config.toml
n_layer = 9
d_model = 224
experts_per_token = 4
d_shared_expert = 0
router_score = "softmax"
balance_bias = false
router_cosine_scale = 10.0
lr_router = 0.00144
norm = "rmsnorm"
norm_eps = 1e-07
optimizer = "soap_variant"
batch_tokens = 262144
seq_len = 256
train_tokens = 730700000
dataset = "wikipedia_en"
Below are experts of layer 2 (counted from 0) of a mixture-of-experts language model. Rows are named router (the router's row for the expert), gate (a neuron's input weights, with its number), up (a neuron's input weights, with its number) and show model dimensions 0-223. Each number is 128 + 32 x the weight over its row's rms, rounded and kept within 0 to 255. Numbers have three digits each.
After each expert's rows: "gets" lists some tokens that make up at least twice as much of what it gets as of all text. This comes from a sample of Wikipedia text that the model never trained on. Tokens count by the router's weight.

# expert 34
router:139110169141085129149121167124129143099130161114150079184137148157157144139192053078133136092165144123173142144112155114118150083115112125104171087102115195077105119119059074105220123102155140138087128138141066117116115130135110091118138202109143134103123120092089137133117148082090151122144112196140106170148068118137118128080139179102147109124119105141181085131131097161166113186130182141156121199159108082083077149109147136087174102137155148116105070147081137144112126096148123139118140191155135113109133087124175064172112095179128094112156192144110178135110136107072072137163088114130100122137131102135062146160130158170168107143095033182124100137107130194119177142133
gate0:105107121126156159094139134118133087189112068158137164138126100094157163172088148142138102178124118094051137190115140098086120147129111127109086062114126140141091142111123101131087118071092107097116100108132138102116130155182172139135084113153117165166101110076108143180069107134112141158140132172128135140132118081136102071105123074115113144142141102058136078083134139123166101154108139120133165130090079117112119130144131086168111122081095171147155130195138087065175181159159103163149154079060143085141122124192127085128114106166131130149104181166144134176000182109142103101147160118137095129151187132104153117137089089124051114057132176115105101106088109144120072115171
up0:131169109114104140117131094183090165133161173111099155143128045069105111163069193111111105109107056124107103115113108061122128188146141127149166098153171146155159099166120148168076182070144121141126099133121140164121132160088176112178090098142142059090141082089176099079062127152109145145095119146106182157128155133135124076165146117073183178120142132109095146144101078089094109149131118096181182134119109138112114140070109124121173122098116149100113149142149132086091132129139154144158097147135134170115160105098121124127134153158145138152089042089118125121032173079120088154142190182147178102157135119132152141160101066102131148129126119164126100198172139084062120150136
gets: "i", "o", "a", "u", "z", "io"

# expert 43
router:082156130087103114083114124182205117146095180122176134076182141107098132183075140105172157130171145136127091124154125097058119114038123165150112147145155148046176116156102090186145084112072124151144087084115107099111095142166051076133137110139149132122127159147082176156072132155136104120092156117149137108187151128075158168167077183149124125126162156133110152162159123076132116146155157138094050097162121127164084131107196093127136156120137116100157165164108151130110128121123146122133122116139126147115081116108166135142110140079130135112191133077196083193156119100143102104107107105081122129121149176162114153121110147187113166095113114133171097112142185095142050118087
gate11:121163146123097106130170142089176127139131102108136203146167131131087143150104162119075190114150105080157058182225126138114097101143133120116144117115104106063150142144124169137106124201137150129107086186147156132142095152156107169135144058136087180160080184153148155152177126091186087121134166099084137134120076092119124150081105133144110153131133052132116120081132148134095104170143117082111109104071133126130148120102141092136150057125103109137114150159129046138103117094107121136161040122185111151094134107117061097128150125126153155071093172172127110134167080175074087151081132135173076149114136129129100201139170151110137079141182136136129160148094144134149141183145
up11:176138093211098147138077132065158123131194160134133153130101164165103156066107117124081072110154079096110084080147098084065125122122133154180196094157125071120130143158156127102077157131117111108128097159134102097053170151091131111159145101168153125117103038156142164123123140123076068096063122096113124159147141093143107129080137158061142157170101119118091185105153151060111107149140116151148130054121108087167156117153126133111168198139131081094172189193096180134124152110103110084108117138110142137138068103111163108102127125113148102142084102076122146147121123163165189153086126093121114131137087134125147163125105094081100163121133141131097147145192140145112109173150
gets: "1", "0", "8", "7", "9", "6"

# expert 28
router:089147115106089144096096083162152166120139171159163098146124115105111141168120101091174079158109130120151151133118096133122068152055091156168133128161096100125160116158144066149107095118053154122171112099067137128103106101086116121096069133149122184106176088103174151109104185160155122092158096088108151117095124118108133153111142124174153095130168106128144153116138134140182086149179183127108064107172144149194093091047160074117062116123124100157145154180101125142165165104123105115179152066084136133130086109084152143196116121073150136098209126114142114167112090117163128102084132130080108144078177170149147151101122111126085174137124123123131101071174090061081097103131
gate2:135153180101096105107168103135109134199140183141111111119035132082132164184130139079062115104112075136135161082106108078137091087195144177097096161110160095100153133090148140143160185119106165151101148155088144133114188100072114114058098112145124112152123127117153112102082186130154129084128083107197136220064117122127103134151091162131129115167134142121116188124140084140160092133070151122077110172108119147086151145116167070112115144111156115166127071119180113108190113106113122110137140129107117083123130095161107113144077143098165135161163155137148064157133094146157159114176153176115118127182136145088135111164161092168156112129033121167126107106164099124128153107175
up2:117125098144174151118036151142160123132127105099073109163182154162165146135102151138168152127090177112124126155092104164104132198117172117144180164162101185182123172112141123125137106114192113113137123101086082117142096091153111141100178157146175139151129140150171192094130142105100146150118118139101128067162141091131135104100194086142101114107137109103149092105110157146122134205196163110131136098124134115139101119122146134190166074145140136097163157111110100156122148164106119144150133116111088176164108127181122106120185118089048144079101118121127207123135147150138073138070082097114149152061113116151167088112119178177085078140182140119174116189036183118102154087115
gets: "0", "9", "5", "7", "8", "6"

# expert 11
router:116119163152134091165125117121162148137159078058128166128100131074044120091098182172139123141130092118120176126124143127104152174108126136075132076149080110122128130071097058097122160091194153178101146118125127121071091122148199175165116094131147126136109187102101083112126092146147121131178120153155152139149154139118134092193094152094150126192186126065089122115103124150085181103136131098127133115201137144106188171138092208115057124092193125197130144154146139123124148133113161165115090184095156129121115165102142094096141107081109136165148116125073199082142137114119155114146186094183092186170143080161154105146083104133123154128141178155108119132133129122144155089120
gate0:107117153112116100118132117101153146092149125127109158137108102137164139111110134141139091150112173145132139158100165141107151140025115103102111169166087079163134136157068081132207061164115197194156083098087089098116075117129156159095112094157155051135127157116102187143198091174139149087157038172134141047119113136142093098102168084108076177101174104101084149097112112118128162100158088115155088128153150087127102110169156090098132121156118138107112080105160119119105168147068138165156144171121118107153088075165125136094108122122121139177152163102195122124111109104138162082119155097140109108115195060099092187133124116107178148122131172146171155134124149105092104146132
up0:116142125133086105069092206134167140131084086223102131131116147112160156120139105140114077137111075114091102112154155129163141160151139128101161040117040130119160161097169179143102166157180133137149147115158196151129132128115134204144162105151045116144115112123137108090181134160112180123127112195136132112177133152147125078173139204157090133159132148145098175154177109175114169136161122099159082116112126133124121132157100086139195123130115165165139152144213141093147112126069161128128119095057146106149130089149100181109101145148129154120137103103173151123088124144129117177124129075100126137143148173146145177142132081096115170147120145208101162120134144105125097170054
gets: "al", "y", "f", "ic", "el", "ist"

# expert 35
router:115157127138088108090137111143138110115184080151168150123119124181172141142122136119101131082131131155085129131090113116130168121140158157148116143152117121098197149120107112131118109107075096144118140139156095126135108117091147155156103187088145158195123019119088092161121124123158104138075085180185139149128061130082125114147134133168116178145108067132166130117178177090149131129054123118111167150115115083084147119175164187135147116063153125107124160030179099121097118098086141177116119156136120136149121172144084117135134149107124143101130127133137128201092143155105132126079188096143129063130130154096133065099164141101104083054069083168141136131159107043131066155195
gate0:170149148108155144081192138182097146145085130080104106185123079178102151154089129075184106150138133107125115140113124120161135129117122106117114143117161158143160151090141156154137156141200067090138147157157151075175118111102168110117134147109165141130114122049160151179097190161130130177172121184109187137143095134100055129082079094177111089156131197147150127093163113118103090122165136123177174128156124131129153146083172175096171176064109156170156154130154118086087154180113149120116127165145116166161178194113119101117141124167134099069134131126115190138115184147072153140083116142121106123098142130147089155100131160109192041129163165123162151117126081146099132148193
up0:183092145173151142121137134110180146146142200188107119072106145091081140114119105095067093124117103165054169105141146153126093108179100209176119098127087147123092145125118056121154128169079115137131149143138103125147147160115074151134126138118161154127159127121115074111155123101134078126122148072133064100120127122163172118125151120107137147109106147121075172133098145110111200147134146092131102174155149115124145097119153110185077112105118056137137095101163069176101140096128136130127130105081179093161099104103115161178162177169117134112157176175137156141210141139132140110114160153118146140106111107171123186092087098056157052150184099175108170118128169074134083170060
gets: "at", "b", " B", " K", "um", " T"

# expert 45
router:137123058152124153101166103132149152152109111140142086125168106159159107044141156149138089139131068117155082124126192124150118144159157095138088138139072167100143144139189083133104089197162162049114163197099100139140135102158099111086166099090162170164121142175181114137128143127151087134113197153068153139116135132147110140100101108121111087107103131152154164097162169182096153156166133137033084092135161176154142125163135119169174082112072138077121131087142061134105130150124132088117151119160110155095167161123062139145109089146156131106094111106130089115115133153096109150156086138104092128071118127122191167108203064095089096147102106110142154125125135112158095198076
gate0:082144105142082136152128070128149097079159157148070095166113157123143116133134087102070129167156163136106134097098148093144163230187124097098093134154142187162141128101113094163131059193098107101111128134127110113152143166135132136107138158109158142113197121140127170113100132124093108109113117108090079111083147109154095124152165155099101111127097076090150167188116167119071179116123176163064092108099159220139182088074079089170193106097143127111171170111185073108137104095128123128120154192129099093171132157202101139188180111079120123082128123143115152165111131121168131129148139135140101142160086154092128139103072104139105117090098097176146143094127130128111172086152
up0:123108137113169168133159119134091102167135134179206126155137108120174144105090143117137133161157082053158111105159077130146124101140128150091166170151151101169151093074177070129183117110136174123159136160104081147099155103128171167144146151164109130072144183131111119125125103139159146125088174112098102145064139123119159175127149137161065088131145115135161156151158079140134216045162155163131077074090123121138156106173163178113175145154148141076095122077143114131146107077077118166139058190139155136076146123112148163114109168097116131132092124175184102103132165115118099135134154137143117093122095164170000089132097165141114114103142147142147158118145100153128162114079
gets: " |", ":", "it", "%", " K", ")"

# expert 14
router:113059114129098146147067164139087123062074070169189122163099128109132198119095096157091103189157079110138176078052129105151124124166130153099125151146198144149113118092051089178162125126083172078142160124118128133149101100128118157074103141120094139177089093160123094125122156154141100147097128077123149126129155156151147154130119098149135117084142075117144140151155160108145110141125172119133094183138170109139062073122193134120121082122123154074172064102165125118104107079155146107159127131086083143115123122108131098170126128100169058147136112169173165190151089098112087143117097143142121071138088141141127147136095154190126100142149091094142103228144133188146128149151
gate2:127079081129141105142114122135177075166190215143136173196065126121111153154133113103147136150156092135113123101214086145178099094119104185151131164101111102145060159155147178111149114158161126142147111155144103121152118142160158137127127064117233092087158130176101149104135155089080123152149124118115132120075133165103107168184170136115160143150077113146096096108095102092121127121108130144147145144107025093149160132113115156138111132093109133075174128113154099163088173059140165160154151118141107146142111132116174133123129094179110137207166111197087160147141151098076030127145147153143107128165123085161114132118085130098101135120152159150182143106140145165143165100100
up2:122084169129126112155136075155168193113121112117123109212113128110134083075087156163134138119152111204113129175093093158103113131078129106098125074181155154122141104086138113159090165053119176156131107135120143136139097094193097140132150152109149063083168150139150107120075110073061162139129181147121119122104057156131122089130082136147192071131156125136102131130090054084078069129139147147137109151102128088129122124099169139135083077120092155124109079109111081123145169063178109119133164116119155157102087082189127082090140095114126123137165173105133221117136143185095161110124177111149115160076137146089095088130089109110182108139131123118168140095125121177113121162164
gets: " |", ";", ",", "u", ":", "|"

# expert 30
router:122168085173145093167139137116142135199126186166114122119136140130119101102121179174100059151113164087154185107176110124116122116068185126105098139172093133169131101114116141159171171143153102126085131149110089114119126100127108134150122078140144120100117096152093140123092163103126150122156138100130077128134057118136092082113149166128151139124100146139127118164162143179168148177143118141131171068117101113110032143099169197164108136140124121099135065127151113159065138163114155153094184186094158155172113113192122096119106101154115155170188128140075148157121087129159071121083168114070071115169132112203157080137180087111132192111096148051133144181098116149113185096120
gate0:120119162065098065143133166143108125195153158152078157117085153088106114137137098180124112125107116147158149136121098172068200088139154172138083135117153137070148140072128091096146155094149105139152188120099218110134106138052081142103138163110135141143094148144130131160162124167108117121171126149125146122150102117117182106139127152151123124088122112160104117128170040168107096156140186181071158184135081138168204143111168138067113159180142167176116147143119122088115110095175179121111147090116149138095178116183122104177129073129133129193181154103135105155125133137071172059159124129123093088143158130163148142101166112156109127123148115070145150141098137060190121147159
up0:165186111139111112139086117140122116115130118105106118111141143135118136161114154154151075121170142138117132157129129170094188196183133104074115167150177121118174166086089123110128148102176091120162101107159139110098114138149073126098114094104182126127153097140078154113149194124151183131137107199143098109093155119109181164090060101172179122136128140127120140192053204137096173059152111095118108139093145128112158210145182154160157159146106131163168153110167180161120144101141133167150086167095162084135151124127124141092089138094094186088140105109107115104161072101059117118121143133169090130134151080147124076082173168118140139092186161130192161106134170168083156182153
gets: "os", "an", "ar", "a", "z", "ia"

# expert 23
router:167111131092129133124190098161144113110100107119097114126139112127167176111149138128173110091160167168105079138060159090162157104174113055165121147119160134092123179147089103170204148114113174143161159191141114156102178145194058100120077100149128098094155117135117095134186156110131150137091180120129138192130171144189150127098124094134079089087170087179130139116130173092107111138124133128145129161126138120090120104182078125097145100131141092079144142019078126122111134104139094142078146095090119147181116141174136109135151129159123110120136149130154097203130195078106098102135098198109198080143078114073103122160141081142106055145115122138088150130147142094130101141148
gate0:141122159216157184129142182117143111082099058189115159109158129152218109206133162145153148129120169091153163118136170112171155142092156125104239126134089104123150121108095160077105116137102144140156194137094111153124156135096149055143161141128084141103123122130121153149188133126106146135083110120112153129134182090088113130158142133108179114141127108148098133113052163160132127146098145119145091147155156145137169127111166063136126199139110178121114076106123080105119124115197058155138110135156034117097152138128126130228143109113148141113107136115123121085122113174134137142138079143147134122130101155111133149189156164129117098094137080137066170138136089176148159176090
up0:172158103119155161174118157139187165110086111191090144168197078145202156071110136180152154132137155110105120095142198124130180079129112111160160164142129104149179174110168106128089052101108168163168143128148122167136117136093120151071125103182071124124065162125139125138184102082076111110122105088087203155114120139106115098113099081165150168095135127115144186155101162151140088073125136101096155136134178165163135122124072095078096137193114112077108159103116086109127161139162149156121151160102117108177155131090097142188119125152133118085090093115151121118117087169089139130152094125103114111154089107111163128093111146105133075134123101085087113193109137196128102130200
gets: "l", "c", "ac", "em", "ol", "p"